From a checkpoint of a small mixture-of-experts model trained on Wikipedia.
Size: 9 layers, width 448, vocabulary 32768, 94.8M parameters.
Experts: 16 experts in each of 8 layers, 432 ReGLU neurons an expert, 2 picks a token, a softmax router.
Below are experts of layer 5 (counted from 0) of a mixture-of-experts language model. Rows are named router (the router's row for the expert), down (a neuron's output weights, with its number) and show model dimensions 168-223. Each number is 128 + 24 x the weight over its row's rms, rounded and kept within 0 to 255. Numbers have three digits each.
After each expert's rows: a language model's description of what the expert responds to. This comes from a sample of Wikipedia text that the model never trained on.

# expert 2
router:134120125133144146155107122157128110128137129142166143095106111127157136111147125144156108128115128129095098095133103079149103120131095107122144137107119119097096073110
down0:120136114109090140110069129101156098108075129131116104124129186124172124134152075117138134112146162120134133133119169139148123141181147121170123169166127105110096106147
down1:145123087151139114112136112140135143103174172112120155152185080155155163082127136096125104149116085134117136090112127136144111108175135136158146120150124091146167142174
down2:131159148092158132140161154127141136086160124161142122142117130104148130108116149124134134145096135131150135139138154127175124134113158137149125143120144110144130154150
down3:152131139116142121146165090151112156132129099118153095131092124169117113155166152114166130122136118122096099137115155095104126127095105149111150140111137110141140122140
down4:092146153119090112135148149154075111134165141148093128125116125136116138081131118126155129124160114082173120127119159117144167155119120154157132119129092166138141129134
down5:106162145193123101109084077135151124139128115087183129133139091144131117126129176139126160168188131119132113144106104132135108116155143083155145121136170139126125098097
down6:115118176154097134119172104129114156129135141178154142166120106088148150194157115084135141116146128153072095123129133135129117135119189134149100080165170134164137174140
down7:123097158185133116148119144123133122161145158150134185144112182148103125103157122151094149148079097112150103128115135150105097127113125150104092140152080118134118086124
down8:134100117145139088125101101120113116132130103108121109163120154168108133146131114107123150132117166123123131114150138142092161151102141096163157120145118115176097130154
down9:141134163145137179136123120088143190135128143193141113124194133116141122128112120086119125110095156144133146114117164120122115111104110133146119117138124146117125106104
down10:141091116096154079116123121135129115155156118106147102145151102099133140089112143117117157118140147127141102084112113190104133119161153139140134126142104143145145130114
down11:170139099163131168154152095151127141115103151131149132143158102172140149139173138110082101127159132131161144130118111097150110120109141125095061106170118094122151133146
Description: Column separators, institution nouns. Table pipes after a header or label cell, and nouns ending institution or event names such as School, Award, Championships, plus particles up, out.

# expert 3
router:097109136163140126111105126126125131109124121124091142128109102155155133114110112094153124130117109132118106150145136101140125082112096120147128135108163107122095133120
down0:119169139125116176153167106138115137124131121110141129120130124147132106126122109130113076183166113084096103097150147134128103128188096181150107128134119130070127162110
down1:141177158142115117129106148120121113123117139128131093124138140122160117131117155099137106171106116131113118117128133146085151123118136156168142138139166144091089129145
down2:123137120131136150116159111149170075120115146155141109112125166157121100091123122095114123120120129160126167133100131151107091116128121127180129101179139125161110120133
down3:103100122150165115101098117131164143069109126090150075108134115107146122157149091129168120131111136129132099168133111088136097151125092120113158102103146121163125150137
down4:117161146117106144105127099109088140101123109118159076129117087129130119159128126145122107149122118131137170129115153124114133124085140118118115100133115107137119144160
down5:103148135121131139108126177106103134131139102108113125101092163117156109138110108146159131093114107117154143102110110128104135077151120140157120133143121126143107145146
down6:114130102153152132123138119110128135153094121103151152155110071165103133120074093165088154130144175124145152133118135080112139152092131109141143176106124132076088186161
down7:136132140143089092130138091109147133141124134111121123105134108131096101149141135133102126203110132119105132113137107168090151156120129084126157103156142107157106148178
down8:136116154111126104154129137141104110111099088088135149142124160130160110120132121122134158133135106070150134157104122115139104123132133147139101128149139148177138105167
down9:138090100132119094108159162190114121132137117157131147136118148129139153121123132119142171141124136130136113143114103173119154122158163145121118133139086132124148166189
down10:130150133110141140141112104082131118107122119163102133141102132102124127112124120168143150136144122110135153110133157128102124136157116091129104173166115157143132114128
down11:131070127132149120125137108126119135156141145153173131151140131152095138130139108120117134104151104149102127130161126132116118145119145121116103138154151114137129079102
Description: Verbs and verb endings. Main verbs and verb-final word pieces in narrative prose, often after was, to or he, such as had, used, scoring, shr-ink.

# expert 9
router:129148156117140139138128096129123138111145187094134137106138128125141154066165128112135168099120086172102131100133104135165160131141090140175171152138101108096075120139
down0:167127123146081102126170103142109166104135101135142134123087123133098154155087158134170125124161125111106139133150161117129146139148102139095115125120124116134145144143
down1:136081109141150175088107135163101074135151144154131129100161127162126125082155108124148122152132089126113155128122130104087103107100107136144130106114125156147141175172
down2:120129102103069133186117086100159105158145121119127079147137122098134130119143079136136168160135091120095120093120140089124091158101119129132114144171131130147151127095
down3:154097129151109171146141133148193110091118128113110099102156101092185099121142110124149146183134137109144133155111129126127138118141170177142135143120139138157162112144
down4:157099119117114145162131097122133134122100123148114119108157100135135099162113130144138117138104136096121122130097120105127133136114130101182150137149086120166106127070
down5:119154119147113140165086127128148098138147142124139134067114147149103124174149092129109144191129097128132158119121121124149158136091172160152124132113114085110174133138
down6:172112123134151133142129101123119124148145179182175162092143157119085090152109109133123136100144088140125125122168088113122119139141150127127161076154135123140112124140
down7:157145110080138103125153095128132159130143089120117099119141110147096141164129123098124115154130121118118119125134134114129096119131125116165118105115153130152151183099
down8:131122154157137145090107155111130175129165137173174123126186116122136132134132152140172142109145084120133134087117126111107153112165126123102124104148140118119134173150
down9:135117160176137144129164139140151119174093143148138117160144114088141170132100105165160135117080144112160148119117109152120130114117132116127155112123086109082092134127
down10:118150117123132166115127120121140161117120147126137145123073133127164132141161179097133119151149132181125096121079140069113131144098143140150139102075159073148117114110
down11:134149122102111108110104113144122103138109124091113142161081115125135123119128124141121127133086113172155133101089140195118135095149183102086142111123146125080099148142
Description: Infobox and table values. Numbers, digits and field labels in infoboxes, taxoboxes, stat tables and track lists, such as Coordinates, Born, 13:54, Pancrustacea.

# expert 10
router:089141103125150135170124145135095143147130166123132139125123108103146120142165097131153128161077119139096130128158112104118105098110073116102114127154165102147097106080
down0:158164135148155133131154151172141136120187153132148114113143124157168100099153125106139099097145133135102157165123139150135092105172140099114162142107129077080128154110
down1:120102158148094120110138146092162130106134132142137126120137119103145112156112107088158181156136079144116103132100120101124106122117146079153114141147157106152132102136
down2:119146108087116129118118112133110131152116129162093139136158143121153173097157084149155076129130122138132120119165097148133141087092121121127114092147146157159117131147
down3:135160148112140134121128114161120158179115124119138128119121137121153098114177109126178159127104130092135145088118083143175121113130138108106118122158153139118151104100
down4:083139095123074141157169092139158128132095133155169138117133140173161145118131133139115133116151135146170119121115165134113088092156134125106065146134132136094148147124
down5:104116156108105121131109139151113141100163070104143141170109146147122127179127143115116112150090120156110132145104115145129082116128151154134097168103106109123138137107
down6:137103079127134136162079130089100142127131114171147154184116132104100139132104120140176130105119150127131093117081114158152151117118109149134127150098146162131111086112
down7:080149150161142105172150139185131112152153136125140141154080115140102104153143126154120122151140178165071131144149114137097104189135170140148143155131145147122172169135
down8:127100143146104134151156117156148149092100169137167115117122090072121123107097133149141148159134133137118130107102125148091136133144135157098119120138077113158139126137
down9:124155139114142125079136139088100123182165132173070175130116146123110108085130148140123119135106140159138134119135166146115081111143125112107145147106085129112141104127
down10:128160143123146141153154142110133118175133094135094109153142110109131133123129139126127189136164095122092141159121108154135109145119146125122150110153119099119141151077
down11:111113121131127073157131148135127112119120138163124100151086113125168101167110103132122095128137149128139097116174127110153133183107180150121124120141141142147131083126
Description: Phrase-final content nouns. Nouns closing a noun phrase, often after the, New, United: World, season, States, York, film, team names like Brewers, Giants.

# expert 11
router:133190148171117134144161132140127123089146130145153172109142102113136138104124097124175115136113119168098175100144112103140154126095128136161146134138136096110111156106
down0:133126116148093101140133170104144091133104099121123203143117145118102078181108161137117144119130172130125113113110132119133114112139133137135143131148119122148141167128
down1:113112100110117091145159147137124125138104168131129129143128125128135119119128136159134124119168117133117143124179096108106081164178135125156148174096095154099109141154
down2:130115109096141133126098123143126132135095176100110111137068131125142124147128107175122118127120145166157145144116104162112109166141138091156140157113123131150114131154
down3:112102144123152073123097120136134129098114132115145162097174138126118152104116157139143146115116135151146153125122147105144119141136113084108108188142167089143077158179
down4:116133115138132116119144129139120133126118188135153155096131127150128098137143101119132096163101090153140146146154116080109167091113117163137140132090111117140129149141
down5:107143169146145105177153126122178169091119125150151112115100142103083145105128147123110110105104136127126133157118104156107145113141127155128113126118135111108078144141
down6:152123095112132079101097100109109160143090123140099098154097130113099120130142123127132144143119112132088130126113114117124112153120121134103094108138097127136077174066
down7:104123136108154097119126150190158147131191109125143135087162118119144123125130137130116168122144123128073093144089084106104102116186118126145114104127071158142130155152
down8:110109144165123105157113144144117136127102135101103153100138095141162109160145114129130143135131091103086127144128054153144131137122133121115132113154122130128134082136
down9:164089105163140090135109110161126096140085072120131118120101146188121124163147108119106147121072100097116140136134130126113105121147104140159078139114144102113081106116
down10:143126133184125076106122134102101118115143108139107157151098117154106109146096119082131147111121107166171125114113134104146133119109086136127110126098124105161139134095
down11:115126150074127111115118126136132150110089062134128134158178147139110125102158124128123150103128107124092123132150117103138125176108119146107118142108144086078093160109
Description: Personal-name starts. First letters or first pieces of personal names, often in cast lists, squad tables and credits, such as J, Al-, K-, Ian.

# expert 7
router:125129181154146128157144133128121210143131107162139158106145138137131129096186097126126114122116114186125114112150131116123153113097098136136141152149134127108132123107
down0:095090124150164114190152127160116157130138120140173137123125133104088143150141112111114164119114135082122127105132094137136105118127102160106130131148139118137122124146
down1:066111119148140084135114115126153121137125126147138103121151141091099119148171128101135124152120129116131121153148149103143142098107099115117163119162136138166119119123
down2:138136174135128102173096103122117127122132122152117130099126106116156135135124108116125127144112105122107137120104149128143144108141079117145154133150102132167111122120
down3:118115121141095094137116116101096124118148127101117150120110106140088186096102120105125152155129058141167145153115130140116111111138120139170136130133116158144153137147
down4:167132142113147163104160124121088100118179180161143114139107134074158142138142141135068098062096136128140158157098122092118144125081161115117155091118147140124142142106
down5:141134095143111092143094145132161160111175138078122132092090150129132167116103110145091136160135100091137119157148128133119117128122098125142133119133089146127154140161
down6:132162157169101095146104109098084117143113192130113139123139140120152165111124119115143151109088133107125147139146116125114096147138128165110082135099106131123154133148
down7:126128104167155136148101133151108145139105153130119145130163119137131182188109096130109128095143112128149115152108180171120144152135124107119122125163083137101129148098
down8:124108099099149142144086131175134155140093083120147127140079106167106135149077129141140155104176121125127058157129161097104078145153115119098127153071119168107116150099
down9:149138157072109116085115106096142131132176102109135170122146124150140100145074124131144117139134131109126138100138134111141097116121080162096152140117108114143126179101
down10:113133195105099075107127115148132092099135174140100112123164123175154116098142153135135120088112138150128125120158115132147141136134128116147103155116146116104081132164
down11:123088126161125095162093101127157187133153135103107150127121117149123119157075100118161163159184136161110100100069133136128115113118140129129144143110116091133143139119
Description: Mid-word pieces. Inner and final pieces of foreign, scientific or rare words, IPA symbols and byte fragments of accented letters, such as -ium, -ʊ-, -ers.

# expert 4
router:076144136170153100150172118116127136118150124131137129141113079105125111123159112094152122104101120115113135095114112144134120128147066107177148134146137158133107163131
down0:131160088138128134172073137112128148134165125119105077122119097145114108126096164121073121133149134112136105180120116180146133120115134175102092159169112140143100138131
down1:150150139097154138103142137119161124160140128115086130146137119140138090121083159143096161149106126157100126111094124163153107144162116109138137106127138144107125140174
down2:122140138090156139091155126130148100116142122089117113142159128124161133126113124126097124117105142136134125122146117099108137113127150109127163129058156161128129097127
down3:120110127134113109144138111156162130109134096113130138089085129129127114133144088159111160143129116095096121082107164146097086161111135104112145108130133146107113110113
down4:165109090129105121149163117139090150146121136123098107115105136134113120118086157142109132150097136127136106146124136146187125127156104095098122117130144116139149117131
down5:110149089121116121128157106145163114129134147140112148112146132095154189116101097142078086097144107105167130144158133181115140137171132173157145113108122088204146114131
down6:133145135129140164133091135120107092125179145154128116137088135160131134111144120168059175152127139106111135158106115127127084117157141154096134118163111108165164122172
down7:144147109153110181127136111171090123145159125123152123187135195143149143104130119116102089184132133132113133143117133109130083102134102102121104188149151116069088133143
down8:109114127152078109090150105140130110148162106101121148134138143149124154113172129074133166121140141108109137152122117135133105118154134155067147131146095154113099164119
down9:080096151111095122114128128151144099135158104101163145137114116151119158091132130157133117100034137124188106098135145151142106146140126147098142122145127127109164150181
down10:129167145175142133115141139146104103148122082133114100121163161138139155111149125142143102135163132127100151121100118133129103116123142129126170121118122101114094125094
down11:121148152130094100103160135101134068155091101145106089156171138124117133120132117143090098140130162181143114117153137140103147135098112145102106129134130137124111137129
Description: Conjunctions and list dashes. Coordinating words and punctuation joining list items or clauses: and, or, but, commas, semicolons, list-start hyphens, and en dashes in scores.

# expert 14
router:141135130164157129100139159136147124068106160131117158089148117117124112146122130090145140106145122145095142127147112106138131129128120138147165130148140110150111103073
down0:133104108135105110161166143110166175103107189140120179130112092130114145172096108192060128113118062128091103152113139114113107159103123141139155139154116150141158082144
down1:092134152101161139150145149109107093117133113138118108155119112126120146208157126130138120118120147131165131131101074120106090119142109149157142141145135124169176141118
down2:145158106102129132119160122116117137117083146105122102112114128125134097125072209105157151128077113079166143115091156140166137131104118175111150129139083100123111158138
down3:147103130125141105162171120139156115141121156129103123139124110110087110133107162147099083149142118125135133090186147087112149125147105174115111118119135139137149124111
down4:133164119126150164110099165120110164075138144107159112131139104099162102139129161133125107121117138103125114074151126132142122117144119156122112118085117127155115131150
down5:120123134142140107145115106102075123123114111140120139121094097123126127118117101107116118100130158086186178146110093146133138122129099125172115118126085123159113128143
down6:117096130116157109119148121108156169150078146160116170123146127127116131129145093095159124107092121152110157154121115169131110097129129114124134106104124120111066149082
down7:153132143125109139149118147135126099189141121120131112156136121157186116162079154140128132133139128159152130157126114107105150096170117102142144128097115075139095134135
down8:173130172108119109188133175147141121113116145063132165146105136125143158114087142142134096145149140128119144109092128145126142133093143155124159095119100076124152132113
down9:135100121100147159146163166124106123113122098156136131095107127137137172147145138136105119118146108145136135107132141132080125143152115168122139176106148164164139146138
down10:127136125130110121125127103135136115131145072124169111162126167144155140124134119133126119114162101119127103169109099126156119150133139126159138143140164093121142120152
down11:130141112098135140134124104136134106101157165104168096145140117111152080125119122097121124102095100155138129129170134102119131145110124097127142128151124107111121191079
Description: Function words in prose. Articles, prepositions, auxiliaries, pronouns and clause commas in running prose: the, to, in, was, were, that, which, his.

# expert 0
router:139177162128124115152108089108143127082115108132126195107158103152181131089181109123148119131129132155117146128174126129114146104107136112125120137140158119130105141135
down0:110132119165107116135141127154163129121122186100110100118183127123217111135139149157113073140117122163125129130098098101135158097121128095117108166137131130098130120142
down1:132181114158147141144169159119141127105126122163118156149111162106124139166101102153118098096138120133124091106111128109094137112121130103120164171112109111114130118118
down2:093149160126166103111093107142115113135140120102119118117087164174106105128136140163133117128106125139152109113085116153164085101119126128103104113132086156137135122124
down3:130175138154102141101133129082131116110146152105132135152139135124151132156125105115122088069165134106100084118141168112109177110125140095171149137142119128138122177167
down4:150148103150125115095142162131136128137115061091144111139103143125096125130153130117110124120149154103134140120086139112150108139113121132078116123167144149105129100134
down5:155139100137157145138107120151109145147128138089140148074104159048146119121109110165131119106099129121165094126095115123163103112147119131122082140139087129164130159141
down6:139106151159155132086153106106157120164145115135143174109082122137120122142099114116111132156110107159135118141164171144113117181130104134156132155090139115132135120141
down7:116107112088134099161122119158141102156098152150103119104142161111136137160142124137168111100122087138114144132071141135083139163154138119097147147121081145137133115142
down8:113089148103105187175182123168143133117151153140108145156152125096144135098154157169121110145163150161110109152153170138145107123135162117123131143145116104093136147137
down9:142141127160128142127139109090132088123116112127166133120119093123135105101128143136170122112137108131120140139095170133112141138134115154199160150116141106156086128125
down10:141137148140154087163095128131127145090139142159116164112096160139102142104131094116131107150097101115130069129142118138095152153150131135115111148096099148087184110169
down11:123152141153144145086116172159107101136149136109105102141144101163064113118142098156091146169144137123137119123106070130189111112138116120140075123119168120142114123132
Description: Name word-piece endings. Middle and final pieces of proper names, places and surnames, plus the pronouns He and She, such as B-ingham, Col-son, Ning-bo.

# expert 8
router:101161186131113101127108109145113111129137129130109122099110119119150055121182141131150140132129137203096097112140122116128144136086132132132145127112153117151100098086
down0:143116124088120088166128141151122118145120092142160121168129160099156133137144126142060150112132143109126121123144069138136117163129093150136128118168152131157154099097
down1:117115112165092117161140079132119135124146122104184164128077125127158176117150108148124091165138111106098115100104152144097104158152174148111137139114086118118139147130
down2:112125184085099100130064145120143091124125131107139153124176106147109116151158079156136125102127130095163120119152115135123119139120151137142140136149129160146159098076
down3:085139154149127114099119107113108099092114118116109108113137141153131158129095133098150124104100117143130142136156116105147099129065136126155138178154085145081128118140
down4:112104148119130126129135148116101132118161110103124135159157135142140131133166105160097181129164127112128170110165126182144148165104151092125141134118098139092144115139
down5:086160139116149124155119117131171166172116132110158186108120120147143133149093096140087153102066133178171128127109115139091140117181134110142119131092147115124157111128
down6:118119181102107177119144153129149101074121155119092121105155137128129156150148178108105117135147122126141116115124147098137113164086143162120120170157150093142137108141
down7:107129151103166167099159118123116119100142088168091131126147144109132118103190124101113166138126119184127148105115143091097173156069113103176141127118162127144086117129
down8:153143130127071151170108114151100120113154139177102129123135120117126094072124136135167108115098150141142117110099168149148164159121120155127067128116161165129159139143
down9:154112115094109109119157084148130100143109167149149108135162136105149116130144121095131165116143137101122134115101147149086091106108108181118123105153094135149139149125
down10:174132125120118148141139146129117110145148129125132116105138087133168155073131137169187150156132103135137129112149129185147145134144080098131114136132188135161105165095
down11:138144170126152097078100149149132125141100122115148110136146134091171101122153103148119169085150125130112085102138127107122105121132128122145130139127189112090105093123
Description: Line ends and headings. Line breaks after table header rows, sentence-ending periods, and section heading markers == and ===, plus degree and minute signs.

# expert 12
router:150122160138128122138112111141092115105123165174128129107196135086121084103178106067115097113108130108137145076169127077165169100095132171149166138139154100129111118123
down0:116113109166122112131101156091147138165118119117144146149138151119149149132104108137108122103126138131124148062142092159166131133163132097114137150125106099146141133167
down1:135100189153105134167114125119142117106146136136121112179108119135094149096125088175124137147139192130143136145160156144137123136113176110097140141131122109099150107140
down2:152159127100123112149061169155160113157092104132110167123147127146115142124106117093130107123107154139109099115132128113148114135109155129151127089091124156153128159106
down3:180152109134134095133118117108072137134128148126090217108129110145170126185151146161112109144102138137120116138135162131132090167150101107122130153146088127160110141093
down4:116134142144119093093128133127085106116128086144121097133130170119110139133104090138166128166131093105152132114131183181093129124102129140162146176154102135127135130123
down5:119119113088137147174105106106120075096143140088101137101119155085118145117118108079118116137156125114113151109093129153108144050145109130100151152133135127155140090139
down6:136155120132126126117137172127159091163105145097140099162105157154160120136108102165123099120127131124153121121127151107174208159128124120123149085118145124133131163172
down7:145136120136121124118119130147132123131152122127116128143136176171131148138157114073109110143157109117142107107095146147107122109128146111131101139144141126080116169152
down8:183128145096121140155124123096135157125075103077141120131161153135116151107106129073129119133107123139118169131116144152124143166119103157138140133143109122150091161139
down9:130181124132142174083118128172105120106139086114094141136146131101110124126120084141144114151109136082143129096119108116117151132140145113120152122153172122112148138137
down10:100137120128171127131140130149126154128115132117128095105119126157107146102124077132152135130133114149110097168130146118131064150080106113154185087079126124149131145095
down11:129115153157159100138167105138163142130101135096146127136132145125094099143124164143115091154095149093117127116142129138115156111133135095141137128124132198136119192111
Description: Word-initial fragments, paragraph breaks. First pieces of split words and prefixes such as de, dis, sub, gluc, SE, plus line breaks ending infobox lines before a new section.

# expert 6
router:099140152115111109146151136126140145126137117160127177092110132107097138135145149122144102158094124154118163137172100111132120129149082172124166108137159138162072174127
down0:131083145121069119122130135144125102154139153161142132133098074143142105153144151142144115089168114113119151143107186184080108098127177126146117131132142127168128116126
down1:148149114137151150167162146130142117115099148135178155150105135093110140118152166110140114134122093108100106184182110106156145186141125108133094109127134077114101103118
down2:112113127157079095095126160088111125093143119134111118173148116090121139138119127196122097143116136131156096144111138103130148140178144135162104110132094113141147095124
down3:116113098062072129129109079119111116150142139171137068133100102129178148120132161121096129100119124179115155127145150136097158137144114181124161134144139115153158093123
down4:140167161120121139153144164108107152116093092127121146115125128100195103111090133150124128136129143155091183140150165167100161127144119128114106153139126118109105132133
down5:170126144126140163117137137152090076103157153120094108130167145148117132171088106153120122116081153152107106126128095114125101132133141102145147160136128084126091131158
down6:158146137157162132132140090089083109105099146154126139094104092103127062163114113138155128125120141133176138138125112135114084147115132124134139137144135106121120101073
down7:155126139074112182103141136131114139090154123155171125126163149105141165143121125124164107107146106150120109124094135081109139181134141192143106136127125144151163123122
down8:145114116144106052112145146137076140185122095142127120087117154159117056123117159099111121103146107115130164103134112116129116145120123155102144106131092150142128118130
down9:089127090113123153188132124124128124144094136149144149099055133125162123092113104117141112112154103116104124122119119142111144152108171154154100142122095144114142142095
down10:085121144118102131116137132110162164096161145126140149144121142134130130143123121134111121123132116161132138104069138105098128166126142114097119135093107109109108139119
down11:146117150114108121147131142172142125102153141120128149100145138127131149121133153130157146137175109093104099152073178158156105153143114162140142164134136112075170118125
Description: Numeric table cells. Pipes, numbers, percentages, minus signs and semicolons inside dense numeric tables such as election results, sports standings, and award lists.

# expert 15
router:155150097154159124103168126085114121102128142139143138071143093153158119110125133102128171132101120128107168122118124116146136117104132128109126135142140090145106152119
down0:151118111123111085170161120078085133155128181137118147159121125149120158159121100134166168133098071179133145111093165100145154118112120112150139109110136167145125158094
down1:134091134098095123099153112153139055089210133160155135103182114075140107144126142138141120100179148105121140107099168108172127096121097138112142117136137079123117137130
down2:086107136115122128133109124098143124119064108100117111164095158132130093132147106110121109142064118116146137126075105128139142075144140169148123154135134136085098092133
down3:110110111104111138104093112119141121114130097133222135110091113117125133130101122120160134144122122070159116129123146113091099135120084135137119137148138110120132137153
down4:133154108117138152161111110106125160134113135130129182189120158106120128132167097141122158122097184133190155155130132101124146138127129195110088102109114119149083119152
down5:128137112106119125136110144130133104144088101178114131113102130099102094156159097109127171131105136100100090113150108140108124134150156135147168148093085165112090112124
down6:139154170091124105142135159132114141148114109133170149153170131083150138144145139122141114111122078174164097119102127107133118073101133139121149162141140119109105128113
down7:154140136132137117129100084103137136127159123142146138108150100121127131134124153124158068096143128152117137134148112148141132131135079102134087129116085163160124146130
down8:150134096116130116120166107103140135148129143122084131048114111176111156103096111082124088076110118127134114146130117110098114197126075080071109098128133124131156135157
down9:130097150134105081148144133160169141123172108100123089123136134107123131135124089132114108162135132129135125154150128138084132117140127117159128196139131150138097136116
down10:097113121158129148154117132129152143132133136111134159130111126141078121119145107110167117140123170177080153095149127146118112139118132140104142128088097100104120137140
down11:166148137201163173140151141127092141136103142151139162154095128128146119153138124155142088131139124135090113197114148182134119129141139172131132131081135068128154132106
Description: Linking prepositions. Prepositions and commas joining names to offices, places and dates in biographies, such as MP for, son of, by, at, against.

# expert 5
router:132132105124133110126151151140128102128113193130139122112159130121132192119133105084157109128099163142100163093149120174144143120131074110068114126181152099125144150103
down0:105150161092096125137155130155134100154140102109114107138147163069151117136106153115134099113088156126103099100123130107135146087116153118153189109114147108156144097126
down1:145134082163091087148134109134142086131148140117117143102127160112136103193143107131153142130123182140139109160142116156111116129114151172085128151146137094132122109163
down2:133154168116101128130148161121156151126129121089132097111066151137147150154141114164099176144147148151112123080119113060144108103117143123074150138108143097130167126139
down3:119120156141091128121160135167102146126176126146162170125138137129118137104141130083118079112105162154121115113168136131167103128123161163156144165137133110112125148128
down4:129147136137105137080142120131136203103130130100120124118116168096156070120093129120145131172147149119126149107159105152150157128121118133112127115102139142099130123155
down5:147120111112136139135119111150112133166139120112146169114134185134170132112144164156130150134181177084165161130144121158132135082115075162112164089182141122168133142142
down6:113135136136102085151050086116145100105127096163076136149137113138156136096153128144136154121154136113160120145118170113131147119138114147129159150107107144105114139143
down7:119144123133133134135130070112136166084119154126144117136158112115116148157110119178086120104130117141130115091132131112120111096090148123130145137095117142125171135128
down8:148130117102119148102158112087119140133120121170150128104126075183100148125123135155117135149142176095141125143094166100124158124086100119084134102125125109145138167171
down9:123121125142147113123117129139129163153104127129163176113140160106105136135105111121102104130082090116082145134169100109096116106172114096155132117080124099124156121158
down10:138137122154121139105129118148099129134164168116128124053130167128138161115134111172116171096169104137160144104146101123108112132105117149106124138124089109168170120137
down11:140144116104114135118160124083135149080124120141116120108134122131150132120107139160145110129115172119130122082111147125123115136131131112145092133120111104066110158098
Description: Dates and quotation openers. Month names in birth dates and event dates, opening quote marks, plus dashes, commas and slashes inside numbers and table cells, such as May, ", –.

# expert 13
router:120143102101129120102185131107129176122126131149148131117170117138091122137169135128148139101146076107128157094151133115143128137095153136100134167153137138116101129095
down0:100160140100125098136101106092119136079145140136139135138182102100158129122138098143109148117129155085131118149126055091130118114143133147096122127148093122117097102120
down1:129130153168125119099163143126157124118099147138106105156095138150133126127135098166121137139126119223153151103088137113135113148106165117110114126078111118141101148131
down2:128098098080155109144084150120127104190102112116128080090082149100099175122161114133120137141120127170125143137179129155129120109084087082062120131144108140163122122125
down3:104095129126147125079118095145096143142089135152166114156141142170152193124079116102131127134094133157176109141169142139118114129161119162096093094130113073127135123132
down4:092106172087125151118167122122173143108116087113158105165114126167151121128149100096139090100170175140162126092133114129143082115108171151140124165061120171117144129184
down5:081096151104123124126161101129115153112142108145132134161128146127142154131175109140155171128113152147143121092126162129113097103126109141128125180091150151169130103122
down6:104135175110103105106108127099127110132119117070106143121109178090132162117101157114132105140117089126033152166107202089120093136107129151130154144137123092136125107130
down7:122143162128126131110121137109107091142100119164149099181133127171152101119142134107153138109094133132124135119115113074165133134147157125122105107113105163115119140114
down8:138124112146124156144120111080141101113149138131108168084128112112151133129137167104173134163185153135150117119134098133166135128162184144107132112148071143159111105124
down9:131068083103131144135091162110104050136181102092141141105133152114129111143143114135109137071130133115166135148134120110141123096116122109120149112123136136131133106125
down10:133114120144145154166129085131182119110101129110134133113112180169109103098125119116127127130132142124112130141101145094075139132112147138146112148160147145102137113110
down11:116100168131143099074129125154150067163149185117099146134147161113097129163112095127163120121146162136127136115140118130133118081099114055140119153134107102146128120106
Description: Of and parentheses. Of inside titles and phrases, and opening parentheses before birth dates, conversions or translations, such as Albums of, (6 ft, (October.

# expert 1
router:124134144093175122120129115121143148097135124122137126125133100097157144137122122114169133134094100178118141100171106101127145104108120125109152127141136147141124137133
down0:151093123092160107120091102138144120137137156155129148104111121151143121133154141122114126146111120095136163137138122122123112117153137141153127109113094132126082123122
down1:123131150136131143152164168119099129121128136110181109098154138136158157124097123152125098162140146138148140157122171097102133150120119116136132144150142092124125121143
down2:166114149108097149135121118112061120104103139122151078164130149129105159128177125136174142112134117108144072117108088085120093114162126123124129097185152146109098109135
down3:144120120117131153127134155118149139075158092120095127099121145111135199112128129111094083144141117121099119122126177133149120147159141130108152152128149147106121159142
down4:151173144122139125136116094146156177109160116087168148122171139104111122126146111128205147136174143138104137139165140085132140145120139087148092136110093143092163143134
down5:164131098160114150119134145130097144168099119143134179151159085161146141132116128092124117109176122106114150130098105143134107156103125146163146128179159114132119152119
down6:103118140107103109107145102086158132082127132125163152154129131132123107159102128131126164150084156148141136120128132171162141149149095096139141109097152106143146107147
down7:149125117119091147092136149165180152172128133171140120095159127090133121093129101134110116122109137099110093132110091156095114074170132133138103138143090168148098110122
down8:152130140099137117095100120117131154135091133140105156118106117159114097191121132126143124112137103096101129116147107134105147124136150149130087126128151080080138101142
down9:128126128134110184149107151098099166129088127156164130114100120094123132131157134138094141113101116077163161101130145096146124114116159161133122168138137135135146118156
down10:162166096109135121136097112124096080154110106121125101070134098126144152121126119147141156093140088133111153143132134152120090163125093106097155121130109128112120121091
down11:136094136061131137154090119118149126173117125144136121155143161135150140170121119122118152163136125092124127124167147152132133129090110096165197121136115176133117149163
Description: Determiners and noun modifiers. Quantifiers, numerals and adjectives right after the or a, and the nouns that follow, such as two, several, permanent, combined.